From a checkpoint of a small mixture-of-experts model trained on Wikipedia: vocabulary 8192, a variant of Muon for the experts.
Below are experts of layer 2 (counted from 0) of a mixture-of-experts language model. Rows are named router (the router's row for the expert), gate (a neuron's input weights, with its number), up (a neuron's input weights, with its number), down (a neuron's output weights, with its number) and show model dimensions 320-383. Each number is 128 + 32 x the weight over its row's rms, rounded and kept within 0 to 255.
After each expert's rows: a language model's description of what the expert responds to; "raises" lists some tokens whose logits its average output raises strongly, later layers aside. This comes from a sample of Wikipedia text that the model never trained on.

# expert 6
router [155  82 115  85  93 141 106 139 103 119 113  74 109  93 103 174 132  89  93  89 147 192 133  89  94 144 131 106 161  70 166 101 110 113  83 151 110 177  92  79 185 149 135 139 117 167  85  60 119 120 158 105 170 100  76 135  90 136 137 132 131 130 174 118]
gate0 [152 108 136 173 160 106  47 152  70 134 115 202 111 148 126  79  84 153 139 178 144 106 112 168 112  59 155 116 146  53 111 107 104 139 129 121 112 157 119 185 114 141 115 159 120 125  48 146 115 156 130 122  88 131 139 171 169  78  91 173 130 107 154  57]
up0 [151 118 187 198 137 120  74 121  72 114 138 158 113 130 122  50 100 142 111 132 140 126 118 193 137  91 160 134 198  89 114 113 148 140 138 154 114 150 130 181 107 192 130 179  86 133 115 121 161 145 114 129 116 154 157 154 180 107 122 121 172 127 109  68]
down0 [171 147 152  62 112 142 143 144  53  72 123  88 118  76 100 104 101 140 156 171 147  59 191 108 162 122 125 101 125 133 125 165  78 140 139 164 105  99 109 113 109 201 157 110 121 115 152 110 112 167  95 138  70 153 182 176  63 161 116 132 186  94  92 108]
gate1 [ 76 233 140 152 163 163 139  78  66  53 145 124 139  82 136 127 144  97 140 123 156 127 100 124 104  74  85 107  60  94 170 110 122 105 160  61 134 147 178 110 122 149  98  65 121 119 164 150 150 122 108 121 155 123 144 127 167  86  88 105 195 118 147 187]
up1 [ 98 184  85 124 140 186 106  97 119  37 169 122 159  69 117 153 155  85 108  78 149 140 112  87 115 120  76 101  89  83 163 115 153 120 142  64 140 144 169  99 103 130  84  96 117  95 154 116 182 126  96 158 144 100 174  97 177  98  90 139 203 135 139 135]
down1 [158 123  63 161 103 113 127 161 128 157 120 124 161  82 113 118  97 126 126 127  99  85 138 120 157 172 114 106 165  52 170 138 168 140 124 121 141 152 157 138  49 132 129 141 146 156 118 196 148  98 174 164 172 121 115 130  74 147 154 106 169 117 101 142]
gate2 [120 145 177 120 142 119 146 130 129 120 138 117 134 123 121 132 142 121 159 139 152  73 134 117  94 121 181 148 157 135 154  95 138 127 156 151 148  93 162  87  92 137 172 102 149  72 107 154 209 113 117 164 122 138 101 131  77  92 110 102 147 158 197 119]
up2 [ 71 166 182 147 155 109 151  89 122 135 154 133  85 140 167 124 153 134 194 162 158  66 137 147 123 118 170 181 134 154 128 106 133 101 125 161 139 112 151  99  86  75 141 101 101  42 112  94 137 137  91 176 136 149 142 167  91 110  96  86 110 115 162 123]
down2 [143 104  94 158 171 173 138 113 121 124 150 135 157 125 131 164 164 112 175  81 125 137 153 127 127  94 120 150 178 152 127 181 150 142 105  70 120 122 155 136 105 119 170 168 164  87 141 206 106 163 113 123 139 155 128 125 145  95 122 130 123 170 185 159]
What it handles: The word also in "See also" headings, infobox labels like Website, and verbs after was/is such as been, began, remained.
raises: " ", " in", ",", "-", ".", " a"

# expert 9
router [153  98 111 100  73 128  87 159  73 117  57 135  94 138  82 157 175  66 118 127 129 125 158 144 118 163 139 142 150  98 104 133 148  93 180 154  80 164 103 120 101  75  87 174 128 106 133 126  73 195 137  73 170 141 140 138 137 111 181 167 128 147 172 160]
gate0 [111 133 131 188 129 190 116 209 115  74 134  85 124 137 122 129 138  88  99 161 101  97 149 147 112  62 153 147 137  84 143 150  79 129 135 121 105 165 138 175 121 177 152 120 149 176 109 138 111 180 130 144  91 139 118 131 133 136 115 103 140 120 155  95]
up0 [111 111 118 164 111 155 156 190 124  79 142  98 125 138 100 132 115 102  74 143  91 111 167 162 102  71 171 157 166 122 165 157 110 117 110 139 101 165 137 191 102 215 166 139 126 180 127 135 102 174 155 143 105 153 123 123 125 149 129  90 160 144 139 126]
down0 [178  44 143  76 179  94 143 104  58 106 104 124 135 117 164  70 186 134 167 127 151 103 159 144  99 115 106 160 108  63  89 129 137 115  86 133 102 154  94 165 100 214 180 162  93 119  95 130  92 141 107 101 163 183 150 136 141 199 109  94 169  88 135 121]
gate1 [104 184 113 171 152 183 181 112  84  81 119 141 121 156 108 101 130  93  95 135  76 115 161  95 116  99  77 118  98  68 155 139 149 144 147 102 116 134 192 110 170 166 101 122 126 132  95 181 128 109 168  59 142 114 193 104  97 105  77 103 159  83 172 141]
up1 [105 189 122 141 129 177 146 102 121  40 164 144 124 130 101 105 136 118  95  99 116 142 171 126 119 107  78 128 122  84 127 126 120 135 156  76 112 106 187 156 119 142 111  85  90 125 139 167 171 116 178 112 147 105 186  88  92  76 106 124 174 134 179 101]
down1 [126 195  83 119 138 193 107 175 170 137 107 100 155 124  94 142 109  90 146  86 131  90 185 168 112 158 124 149 144  95 157 201 175 133 141 143 109 117 123 181  93 127 125 142 124 157 115 121 159 170 126 149 145 177 130 121 116  73 166 184 109 204 101 145]
gate2 [170 127 106 163 151  98 131 131 160  98 176 144 154 138 169 159 160  92 138 129 158  89  65 126 113 168 136 141 146 129 140 100 157  99 120 143 184 129 101  39  95  85  82 109 176 151 119 128 115 130 131 147  94 174 154 123  56 173  81 125 108 109 150 147]
up2 [151 134 131 178 178 100 151 118 144  95 166 152  74 150 155 146 185  80 160 159 158 112 105 145  99 142 143 187 161 137 120 111 145  48 146 129 178 122 126  45 127  60 123  79 148 128 120 125  76 129 115 142 102 165 174 132  73 173  92 154  46  86 117 141]
down2 [155 114 121 110 113 148 158 131 125  91 147 136 155 115  74 109 127 153 131  83 122 156 154 123 132  97 219 159  73 105 124 190 155 141 129 162 112  97 159 108 116 118 123 183 182  50 122 120 151 152 142 111  90 133 127 130 106 125 128 117 128 103 149 122]
What it handles: Word pieces inside proper names and rare words, often the second piece after an initial capital, e.g. F-an, D-ani, Ef-rat, Maximil-ian.
raises: " ", ",", "-", " and", ".", "s"

# expert 2
router [175  94  91  92  97 168 106 153 130 112  91 105  95  80  97 155  93 123 150 134 169  95 158  93 100 119 157 165 156 114 126 112  85 108  87 158  89 160  91 107 145  82  99 184  89 168 113  81  89 170 178  94 146 101  94 102 109 113  87 167  94 142 152 102]
gate0 [103 131 110 155 144 183  77 132 106  77 131 132 124 179 116 126  82 127 156 149 141 118  68 116 167  67  78 116 138 119 113 128 118  92 152 106 136 141 124 172  76 150 155 129 155 123  59 206 136 170 123 111 109 158 198 148 132 137 114  87 122 113 198 124]
up0 [127 129 143 151 178 126 109 115  66  67 199 106 136 166 149 180 100  91 141 134 127 113 125  95 131 120 100 161 161 141 172  63 126 111 115 130 156 142 137 155  46 167 194 141 196 136  77 140 136 157 160 102  92 173 122 126 120 101 135  71 108 121 143  83]
down0 [154  67 179  69 208 194 127 132 115  47 150 138 123 127 133  83 129 140 127 137 198  93 138  93 106 151 130 125  98 110 107 153 144  91 146 114 125  86 105 153 125 129 116 154 165 132 153 155 152 148  77 123 124 149 203 134 148 134 191  83 115 136 179  98]
gate1 [ 89 123 116 120 127 124 175 121  72 118 132 128 125 137  88 151 149 145 159 152 133 140 130  85 122 109 119  51  87 170 169 124 102 135 162  94 142 110 149 146  86 129  95 121 125  81 172 211 118 124 163 109 105 121 104 156 213  93 122  98 173  98 134 119]
up1 [125 111  94 124 143 161 172 158 106 111 142 143 185 145 102 132 116 139 153 121 113 196 135  82  81 125 127  98 100 142 165 116 117 135 103 106 113 126 152 123  86  97 148 128  99  75 182 170 191 170 142 100  48 146 154 132 183 111 130 139 176 140 121  91]
down1 [169 164  80  49 122 179 179 101 138 146 117  81 127  78  41 107 130 123 112 152 134 126 133 123 198  86  96 151 161 190 127 153 197 128  82 107 124 158  99 175 104 167 140 118 172 147  95 141 107 179 123 173  93 132 137 116 104 120 150 118 159 135 131 106]
gate2 [ 99 107 128 108 182 125 153 157 111 123 138 137  68 119 141 122 119 132 141 184 143 103 153  80 123 126 102 144 151 131 116 133  62 124 146 146 158  96 116 131 127 130 161  96 146 140  80 144 154   6 147 179  85 168  79 151 124 148  38  78 150 139 167 161]
up2 [ 87 138 116 134 124 116 127  89 129 181 159 160  67 166 132 106 125  95 144 188 128 125 108 134 134 121  94 193 140 171 126 125  71 147 140 161 189 158 138  98 142  86 131 115 164  84  51 143 164  89 122 168  92 141 134 146 131 168  66 134  79 173 161 163]
down2 [155 128 114 119 174 157 110 128  90 118 114 133 141 166 105  49 154 136 139  87  78 116 167 145  82 111 226 151 130 143  66 170 149 110 140  98 105  72 194 153 106 155 116 140 142 115 123 145 114 175 141  98  85 128  99  70 112  64 145  91 122 161 122 143]
What it handles: Spaces, pipes, line breaks and first digits that open table cells or dates, mostly in sports and results tables, e.g. "| 14 | 6".
raises: "2", "-", " ", "0"

# expert 0
router [156  99 100 100 128 172  97 156 107  98  64 100  75 116 107 117 108 181 143 111 155  80 140 106 102 146 169 129 154 109  68 130  78 105 109 156 123 160 108 122  90  97  97 164 105 144 117 102  87 158 155 103 148  99 102 104  97 124 134 152 108 172 165  98]
gate0 [ 69 149 153 149 186 126 131 163 101 109 127  80 149  99 103 164 138 167 122 148 120 123 137 126  98  74 102 135 123  58  69 108 101  91 193  86 113 168  97 208 163 195 118 108 148  64 113 144 141 170 111  53  96 149 118 125 104  81 147 107 177 121 112  70]
up0 [102 154 179 157 169  94 131 171 100 116 162  93 154  90 117 135 138 160 107 126 112  79 126 137  80  22 198 136 139 126  99 146  99 136 121 123  98 148 159 139 134 190 148 138 146 137 122 143 152 122 147  93 147 130 112 140  85 162 173 125 196 160  88  71]
down0 [121  83 120  74 106 193 145 101 100 167  92 123 120 128 207 120 169 160 155 125 154  86 132  96 143  90 127 106 118 112 121 165 139 150 155 201  99 120 151 108 160 212 165 119 174 128 117 120  74 156 180 171 164 119 102 203 101 122 198 138 175  88  90 119]
gate1 [139 109 126 130 110 139 115 102  75 121 100 121 144 176  91  62 169  72 136 166 113 158 118 116 161 112  86 153 101 160 124 103 179 103 159 106 141 135 171 143 179 149  95  87 118 107  89 171 181 101 146 147 130 111 138 118 122 127 125  63 160 213 101 164]
up1 [165 137 122 111  90 141 128 112 125 119 108 103 165  92 122  84 161  34 106 151  92 153 124  66 139  92  85 159 134 110 141  86 165 105 122  81 102 125 172 121 152 167  72 171  76  55 111 139 205  95 133 155 138 138 160 114 153  75 127 102 149 172 143  94]
down1 [181 122  53 113  89 133 102 127 119  90 112 126 131  65 103 182 102  59 141  94 146 126 162  87 111 131 111 161 194 128 127 128 154 141 145 100 148 141 157 123 100 123 135 200 107 141  76 162 138 181 147 120 142 151 125 121 120 136 130 203 102 163 135 116]
gate2 [168 155 161  79 158 124 151 107 135 130 151 115 118 116 151 117 159 117 127 139 119  62 115 147 147 162 122  96 190 107 133 108 140 132 142 155 133 126 102  53  94 100 106 134 129 121 131 168 168  62 172 171  80  96 124 110  69 110 104 117 145 141 152 195]
up2 [196 187 211 146 178 123 143  99  81 133 110 155 118 117 128 175 104 105 170 195  86  65 125 195 126 128 115 142 173 161 140 134  94 116 139 132 133 127 122 105 123  36 148 165  70  69 140 137 132 101 140 175  88 139 145 161 122 128 106 109 137 121 143 214]
down2 [183 131 126 130 114 116 132  95  93 141 142 131 111 147 100 176 165  93 174  95  88 161 184 141 109 122 146 135 163 122  63 179 122 160 149  98 131  88 166 110 104  80 162 129 103  52 174 191 147 144 113 151 105 203  71 103 221 130 100  76 132 148 134  92]
What it handles: The conjunctions and, or, &, plus slashes and than, joining list items, names or ranges such as "Between 1953 and 1957".
raises: " ", " the", " a", "/", " other", " in"

# expert 14
router [170 112  96  96  93 176 102 155 122 124  95  93 101  87 105 160  91 114 151 141 176  90 164  98 101 114 163 141 151 113 135  99  83  86  95 165  91 155  91  90 149  82  85 178  87 175 105  89  93 161 177 107 161  90  98  86 117  94  85 167 101 155 156  97]
gate0 [124 149 143 174 123 125  32 176 119 152 137 173 135 110 124 168 131 140 103 135 117  65 152  85 154 120 111 118 113 118  96 121 102 107 109  85 144 116 105 153 105 117 107  86 123 145  57 136 124 138 155 109 119  92 168 189 127 162 150  75 102 156 136 149]
up0 [145 120 223  72 142 137 100 144 137 142 159 142 165 115 144 131 157 117  86 138 126  95 165 119 131 106 126 161 132 135  98 124 145 122 143 144 158 144 125  88 150 167 153 117  98 160  65  71  93 112 138  73 192  93 149 138 130 156 164  74 187 174 137 145]
down0 [184 105 178 144 183 106 105 132  72 100 111  99  84 130 115 122 112 102 175 158 150 112 161  93 136 133 177 137 142  56  86 122 124 158 178 134  95  95 100 119 135 169 101 142 138 111 201 139 143 167  92 147  99 115  69 130  88 158 143  79 148 162 147 128]
gate1 [158 118  73 141 161 133 145 124 106 105 144 150 114 168  90  82 159 100 199 161  86  93 126  79 136 145 106 132 127 172 126 156 130  80 115  70 199  89  95 187 133 144 149  82 163 116  85 169 103  79 131 119 169  71 164 137  70 118  82  86 124 108 166 127]
up1 [213 132  85 131 185 151  78 132 148  69 147 152 126  81  81  89 148 112 141 151  60 154 122  75 151 160 116 126 140 168 167 132 130 151 156 108 159  80 111 161 103 113 139  73 162 162  84 132 136 108 145 124 141  72 162 160 131  74 125 107 133 151 165  90]
down1 [212 114  94 114 107 182 106 109 117 113 118 110 181  95  92  86 122  80 126 137 129 103 128 108 150 192 108 149 162 125 162 128 197  98 155 177 138 136 128 176 152 131 166 103 109 124 127 224 151 124 138 142 120 178 108 142  87 167 147 185  96 166 126 191]
gate2 [ 82 138 186 152 188 149 103 148 175 147 150 150 203 125 151 122 119 164 134 139  98 110 127 132 175 147 152 117 186 150 130  71 106 126 151 145 173  98 106 130 117 111 156  78  94 109 142 146 136  78 187 160 152 122 137 121  93 115  74  43 146 179 121 145]
up2 [126 185 183 125 212 151 106  99 117 117 120 137 142 127 180  90 170 136 132 113  96  97 108 149 148 122 153 150 161 116 159 128 112  60 136 152 163 115 105 118  72 110  76  55  75  87 111 121 112 136 137 156 177 158 120 175 102 113  70  64  82  98 150 164]
down2 [148 112 108 175  79 135 146 183  94 106 146 110  98 131 112 127 145 129 145 150  98 128 139 136 140  87 119 123 194  88 140 153 151 121 102  70 120 125 134  79 133 116 153 119 125 118 139 177 104 170 141 142  59 168 110  74  89 141 158  93 112 141 114 164]
What it handles: Spaces and first digits of years, scores and records in text and tables, e.g. "census of 2000", "L 35–42", "47–6–21".
raises: " ", " under", " be", ","

# expert 7
router [160  96  92  79  83 182 111 154 116 116  77 102  93  74  94 158  95 117 152 141 174  91 168  90 102 110 161 145 148  97 120 102  82  82  91 157  91 149  92 102 154  73  94 179 103 166 121  94  98 157 174  89 143  98  88  88 109 110  99 161 110 164 161 105]
gate0 [151 144 163 145  94 141  99 132 139 114 167 132 193 142 167 104  93 130 148 179 176 131 185 144 176  76 118 100 127  88 122 187  88 144 123 141 150 164 147 123 114 133 189 107 167 138  60 173  95 128  96  93 131 121 196 220 113 165 132 157 101 135 131 133]
up0 [ 97 141 141 147 149 136 165  92 132 144 157 117 197 163 178 134 123 169 144 132 133 138 194 206 133  87 160 173 185 107 174 150 139 143 105 120 133 155 177 131  90 130 163 108 136 163  59 126  88 120 152 105 131 118 132 166 106 122 154 123 120 123  96 120]
down0 [107  71 127  87 209 186  93 101 100 122 127  82 160  91 137 104 126 200 119 166 157  93 110  60  92 181 115 125  73 105 169 129 145 128 156 137 144  71  86 135 128 141  60  72  80 138 110 140 139 152 109 177 131 160 121 183 110 116 153 159 228 126  99 149]
gate1 [ 71 134 120 163 212 183 148 134  69 100 140 179 115 171 151 154 147  93 174 189 120 152  80 100 181 136 128 119 136 149 143 109 110 115 146  40 124 177 178 192 192 143 104 142 135 100  98 134 145 141 167 129 171 100 145 152 247  77 117  76 154 140 124 158]
up1 [118 114 130 172 163 171 107 120 134  72 185 193 144 176  97 110 144 109 125  80 131 178  88 115 164  95 148 123 105 133 124  92 143 148 139  86 129 153  80 160 126 142  95 131 126 105 131  78 171 133 192 119 131 146 119 101 151 107 108 120 123 114 168 133]
down1 [ 99 152  98  43 149 163 123  96 137 106  82 157 178 103  77 152 131  93  79 119 128  87 155 145 108  82  89 169 176 141 129 123 128 136  84 129  97 177 180 162 102 104 159 205 156  82 146 199 117 115 157 160 174 142 104 113 185 169 119 138 136  79 141 117]
gate2 [ 99 144  97 144 140  34 168 132 108 105 121 116 158 118 102 117 117 113  79 163 132 111 108 139  74 170 110  63 146 114 151 114 139  91 123 142 169 133 131 102  92 122 144  83 187 130  74 145 205  82 125 164  18  85 143 103 156  75 111 113  97 115 148 128]
up2 [116 168 200 155 137 110 170 155  84 146 126 151 102 125 111 116 173 108 175 118 106 110  88 170  92 138 165  78 155 163 150  78 158 134 130 123 147 113 142  91 110  83 137  98 139  85 112 108  99  98 100 180 112 118 117 120 141 144 127  50 125 119 113 157]
down2 [133 191 159 137 190 158 153 119  90 132 134 117  81 110 121 141 144 125 116 158 131 169 149 124 115  97 194 152 124  90 122  73  87 147 156  87  98  52 176 118 140 176 122 111 125  90 181 193 144 172 177 130  90 135 137 135 133  66 106  69  97 126 118 105]
What it handles: Spaces, pipes and line breaks between cells in wiki tables, e.g. header cells like Result | Source, and cell-starting digits in stats rows.
raises: "s", " ", ".", "-"

# expert 12
router [142  95  88 101 117 146 106 119 123  87 135  75 169 106 137 133 147 135 112  97  87 120 187 115 141 109  69 130 167  73 131 108 127  68 147 155 129 134 107 113 119  99 144 130  74 162 147  77 133 135 139 129 160 149 104 156 100  77 142 155  73 100 177  72]
gate0 [118 117 127 202  96 126 116 199  72 134 125 224 127 194 162 107 104 154 120 106 166 173  85 116 119  84 161 164 183 109 120  92  74 140 135  77 146 148 128 174 148 157 153 123 123 121  87 174 165 155  49  87  88 170 136 151 122 138 101 188 176 179  88  71]
up0 [123 123 116 197 118 117 124 172 109 129 131 193 118 193 148 100  94 131 130  86 150 197 146 137 106  78 171 197 185 173 146  81 116 118 124 120 135 163 160 147 128 150 179 144 120 139  80 155 163 130  55 111 100 189 119 132 125 139  98 135 193 196  93  59]
down0 [116  40 147 144 135 180  95 133  41  55  76 127  90  83 164 121  95 167 222 138 149 125 159 124 172  88 124 166 144  71  79 168 158  85 147 154 160 117 105 183 115 183  76 133 107 153 124 114 128 153 113 151 129 205 183 135 141 156 155 224 191 109 127 149]
gate1 [141 138  92 172 147 188 150 105  92  95 129 114 172 153  94 109 122  80 104 150 133 137  67  96 137 137  52 140 132 115 169 114 136 157 112  83 133 166 120 170 161 147 109 117 138 101 112 175 153 139 140 105 124  78 185 153 154 108  80 121 135 146 124 114]
up1 [123 115 104 156 147 197 115 126 106  78 174 124 151 126 107  96 114  67  88  88 104 144  63  75 150 140  41 144 137 125 154 112 122 144 110  97 113 149  84 175 118 121 119 139 133 109 131 148 174 125 134 114 129  75 184 118 175 116 106 143 149 156 105  97]
down1 [140 135  37 109 123 144 142 131 148  85 103 133 146 115 138 180 114 127 106 173 177 129 128 139 119  82  76 105 169  94 106 100 186 160 148  83 142 150 112 158 134 129 112 135 170 116 109 160 173 114  90  90  80  79  74  96 139 132 104 218 127 173 117 142]
gate2 [142 111 125 140 118 120 164 131 151 107 139  59 111 114 118 107 137 104 122 177 163  75 127  69 128 161 106 100 146 102 137  90 106  79 136 117 169  87  95  51 131 128 177 123 128 132 120 190 158  55 158 167  95 119 171 105  94 120 132 141  95 155 193 170]
up2 [110 117 126 157 114  74 192 135 122 118 137  97  85 135 134 114 157  73 140 194 162  93 145 128 122 132 108 132 119 138 174 127 117  83 123 111 176  96 103  72 154  92 162 132 124  91  97 159 147 109 134 175 116 150 150 177 118 100 125 149  88 113 210 175]
down2 [135 122  69 113 124  97 154 107 114 136  68 134  88  68  26 101 112 103 179 159 154 135 161 117 127 156 175 132  72 136 117 176 158 154 136  97  98 113 159 159  74 114 143 169 140 110 157 229 114 126 154  93 119 140  95 114 115 103 110 135 134 150 168 150]
What it handles: First pieces of content words, usually after the, a or of, completed by suffixes: tract(ion), load(ing), accept(able), Bar, Ar.
raises: " ", "-", ",", ".", "s", " and"

# expert 3
router [131 115 114  83 110 196 117 173 107 100 135  96  50  68 127 148 132 139 174 122 139 108 128  93 108 133 196 176 156 132  74  91 125  89  85 139 115 165  92 115 136  68  89 149 102 144 178 112 102 145 155 104 137 117 103  78 110 122 143 155 100 126 141 103]
gate0 [155 130 146 216 145 123  57 170  66  95 166 150 144 147 180 156  85 144 131 142 138 164 163 135 135  97 114 160 125  55 153 110  78 125 129 103 146 152 146 186 161 137 146 165 154  77  35 130 157 154 111 109  82 143 153 159 106 160 133 122  87 153 179 101]
up0 [116  89 109 156 188 110  72 109  71 111 162 100 162 121 176 131 115 138 111 138 126 171 158 146 136  96 130 142 129 101 166 135 113 124 145 164 159 161 190 155 108 174 179 151 105 121  53 160  96 134 134 159  90 127 136 192  80 166 129 150 114 141 150  88]
down0 [ 87  91 129 146 169 122 142  78  83 108  88  72  74 111 116 104 126 149 152 169 186 101 135  95 111 120 111 163 104 128 165 140 120 123 150 130 140  62 123 140 122 180 149 116 106  97 172 129 162 160 112 156 105 148 158 135 152 166 111 111 168  80 170 139]
gate1 [132 104 111 166 166 122 161 151  74  61 137 115 115 164 102 150 152  97 116 115 148 139 119  45 166 152 123 110  61 163 138 134 134 150 113 138 182 136 174 133 123 146 110  44 125 112  47 198 161  87 134  67 150 102 115 135 168 113  81 106 163  79 158 149]
up1 [124  90 152 155 180 144 115 162 112  40 147 139 163  95 122 105 182  78 107  74 121 130 133  61 171 164 112 117 122 140 166 109 127 114  88 152 163 112 171 134 104 117  93 105 124 100  75 142 177 128 182 106 125  84 160 125 149  92 113 128 163 131 208 116]
down1 [109 114  84 148 145 158 147  50 141 113  98  84 104  62  89 119 128 105 101  92 168  97 105 127 171 131 113 151 144 151 171 148 136 156 121 145 144 129 130 129 115  67 129 175 187 138 159 157 152 179 174 139 149 130  68 151 136 212 125 168 125 130 113 114]
gate2 [116 176 127  97 105 138 137 152 154  97 162  93 181 135 189 124 141 118 153 153 194  98  76  98  78 144 140  85 184 104 130 122 116 140 108 139 177 105  91 135  83 115 121 116 113 111 113  92 145  71 147 164 130 140 117 109  89 153 116 143 130 109 179 155]
up2 [110 174 174 129 126 104 155 111 139 132 150 104 132 143 163  69 143 110 157 190 140 123  83 159 102 155 121 144 157 176 171 113  95 129  95 131 155 119 119 144  90  95 135 114 112  59 100 119 111  96 101 159 149 145 129 117  83 116 118 119  91  91 148 182]
down2 [130 133 100 182 124 117 157 109  72 136 184 120 126 122  83 110 136 102 122 103 183 121  95 170  95 128 174 167  82 159  94  90 136 115 130  87 118  82 175 126  99 138 138 134 145  72 148 159 124 116 178 105  99 210  93  94 131  77  71 104 123 162 115 154]
What it handles: The word to after verbs like refuse, need, learn, plus modals would, will, can, could; also some word-final fragments like t, ee.
raises: " ", " in", " the", " a", ",", " and"

# expert 10
router [156  92  88  84  80 146  83 152 128 130 117  80 112  79 106 169  85 130 127 121 163 119 159 105 112 153 160 149 136 124 116 112  82  88  83 157 108 148 119 109 160 128  99 170  82 170 111  85 105 174 147  83 141 103  93 104 112 100 128 162  83 130 155 126]
gate0 [ 96 145  64 135 129 112  38 215  77 119 111 152 165 134 210 149  93 136  60 124 149 118 132 131 130  66  94 157 150  67 131 157 119 105 127  67 104 170 152 144  95 175 169  90 133 129  84 181  91 133  68 103  69 137 137 182 143 143 127 127 173 114 117 107]
up0 [ 89 114 177 160 154  72  74 129  75 136 100 143 175 143  90 167  92 122  98 162 104 191 188 162 123 121 134 171 158  61 103  98 138 140 181 183 145 146 150 134  86 169 127  98 111 164 114 149 173 103 142  79 158 145 152  86 112 127 119  88 162 160 157  74]
down0 [ 90 124 172  66 162 138 169 106 113 105 131  77  89  97 144 140 172 149 165 122 162 103 132 114 127  89 124 200 125 149 173 130 143 136 171 138 158 111 104 165  77 114  90  99  91  89 131 148 103 107  83 174 122 120 149  94 115 140 108  99 136 123  80 154]
gate1 [166 128 115 175 133 105 192 106  95  79 134 111 117 143  53 147 112  82 192 164 113  90 136  75 161 150  61 103 130 143 151 131 107 115 143  77 129 146 135 117 157 139  84 101 131  80 114 155 117 155 152 112 148 129 117 168 111  86 120  90 169 113 159 147]
up1 [185 124 111 150  89 168 145 106 101  52 183  98 141 107  99 117 124  71 136 171 126 108 130  61 168 163  77 132 150 104 174 107 148 108 116  92 109 126 130 154 120  87  83 124 108  77 111 127 164 127 147 157 134  75 159 168 136 118 102 140 164 148 191 137]
down1 [100 131 119 125 141 138 141 129 190  80  94 114 128  46 134 150 129  97 108 185 114 131 138 104 106  81 110 145 142 109 142 183 178  76 173 171 101 126 102 150  94 121 113 170 102 147 169 162 102 122  86 156 145 112  74 134 154 185 145 137 115 168 144 122]
gate2 [125 119 145 137 160  79  80 130 164 174 156  97 193 116 156 138 146 140 180 125 137 122  91 153 114 163 115  47 171 154 144 105 106  82 117 109 221 142 155  32 112 120 104 111 115 145 118 107 203  78 110 150  62 141  88  95  65 120  76 124  89 178 187 173]
up2 [156 150 159 157 108  88  99 121 105 143 140 200  90 139 108  69 152  98 165 198 157  55 124 105 155 140 120  91  80 138 124  80 113 116 117 108 158 169 202 129  87  34  78  94 100  48 111 141 107  99  87 144 165 189 149 158 130  86 110  73  61 112 167 150]
down2 [ 91 137 102 165 165 209 117  85  66 124 164 151 131 164  85  96 128 134 117 106  34  88 189 110 108 118 177 146 127 161  99 109 104 127 151  77 180  94 207 107 135 129 145 135 187  57 135 184 100 193 142  92  84 147  81 105 142 122  99  87 177 144 109 168]
What it handles: The ending s (plural or name-final) and other endings like ed, d, es, as in Briggs, tackles, Views, Hoosiers.
raises: " ", ",", ".", " and", " in", "-"

# expert 4
router [134  92 106  87 107 173 110 137 126 111 114  96 122 101 101 149  98  92 145  98 148 111 146 136  91 124 173 168 141 132 174 105 121 113  98 159 103 153 145 146 152  65  82 133  81 170 201 101  96 151 172  96 142  80 105  89 110  94 131 154  98 142 166  84]
gate0 [ 71 126 112 184 144 110  78 157 136 114 118 185 192 136 128 167 127 120  87 121 115  83  93 136 126  63 151  90 168  81 116 135 114  98 166  97 122 149 151 119 140 167 133 109 174 205  77 145 108 200  97 136 100 181 140 157 131 141 137 134 187 151 100  99]
up0 [ 85 127 138 122 146 107 107 110 136 131 121 143 146 137 125 145 139 122  55 123  97 119 118 170 146  80 154  76 200 120 117 142 116 120 161 153 115 181 181 106 133 163 171 127 162 239  97 140 124 203 129 155 156 187 103 135 129 160 131 130 206 157 107  78]
down0 [158  58 136  82 114 167 142  95  70 111 158 134 107  97 191 104 158 134 137 173 136  61 130 108 149 111 133 132 123 131 135 100 130 101 155 175 149 162 115  85  97 184 126 129 156 102 157 152 121 156  89 165  81 141 156 109 104 173 119  87 178 124  95 124]
gate1 [146 161 120 151 179 152 141 121  98 124 109 109 124 116  92 143 104 111 157 157 122 152 149  72 106 135  58 131 138 108 144  90 136  92 160 101 168 130 156 183 187 142 108 151 201  58 141 155 165  90 113 138 137 106 129 172 123 106 112  93 132 121 119 163]
up1 [133 151 121 123 113 149 115  97  96  76 140 121 128 115 100 120 117 101 131 120 105 189 172  62 139 152  31 145 130 116 135 102 143 127 148  53 139 136 126 177 159 114 139 176 159  99 128 136 213  98 136 146 139  94 138 155 139 103 137 142 154 166 137 156]
down1 [114 143  85 169 112 139 133  97 129  74 131 114 120 133  94 171 167 110 131 118 133 108 123 103 149  99  36 173 157  99 113 174 168 120 131 137 119 136 131 143 176 155 167 221 100 164 112 154 114 153 149 171 106 124 119 131 131 170 132 152 152 192 154  89]
gate2 [ 91 130 117  76 138 141 114  86 139 173 150 144 128 108 147 111 140 117 149 143 113 145 140 121 107 178 143 120 162 105 145  90 113  86 148 216  92 110 100  95  95 144 118 165 145 114 100 132 187  72 116 109  51  90 113 142 120 119 134 135 145 162 133  98]
up2 [158 159 202 133 137  65 134 108 148 100 106 182 143 116 108 106 120 101 143 166 111 150 103 142 154 132 109 130 149 148 130  60  98  87 150 128 150 111 110 129 110 131 116  84 136 100 138 105 148  81 101 130  99 226  96 127 165 146  92 115  79 130 149 170]
down2 [162 117 141 143 140 142 113 105  88  95 210 125 134 130 116 132 115 128 135 149 141 108 139 182 117 133 203 175 163  98 119 126 134 155 146 102 162 122 163 144 121 130 148 141 160  51 158 217 148 156 151 119 113 148 126  67 146  91 142  91 116 100 135  81]
What it handles: The prepositions in, on, at, during and near, and the piece "in" after re-/de- inside words, such as Re-in-hold and Re-in-ert.
raises: " ", "-", " the", ",", " a", " and"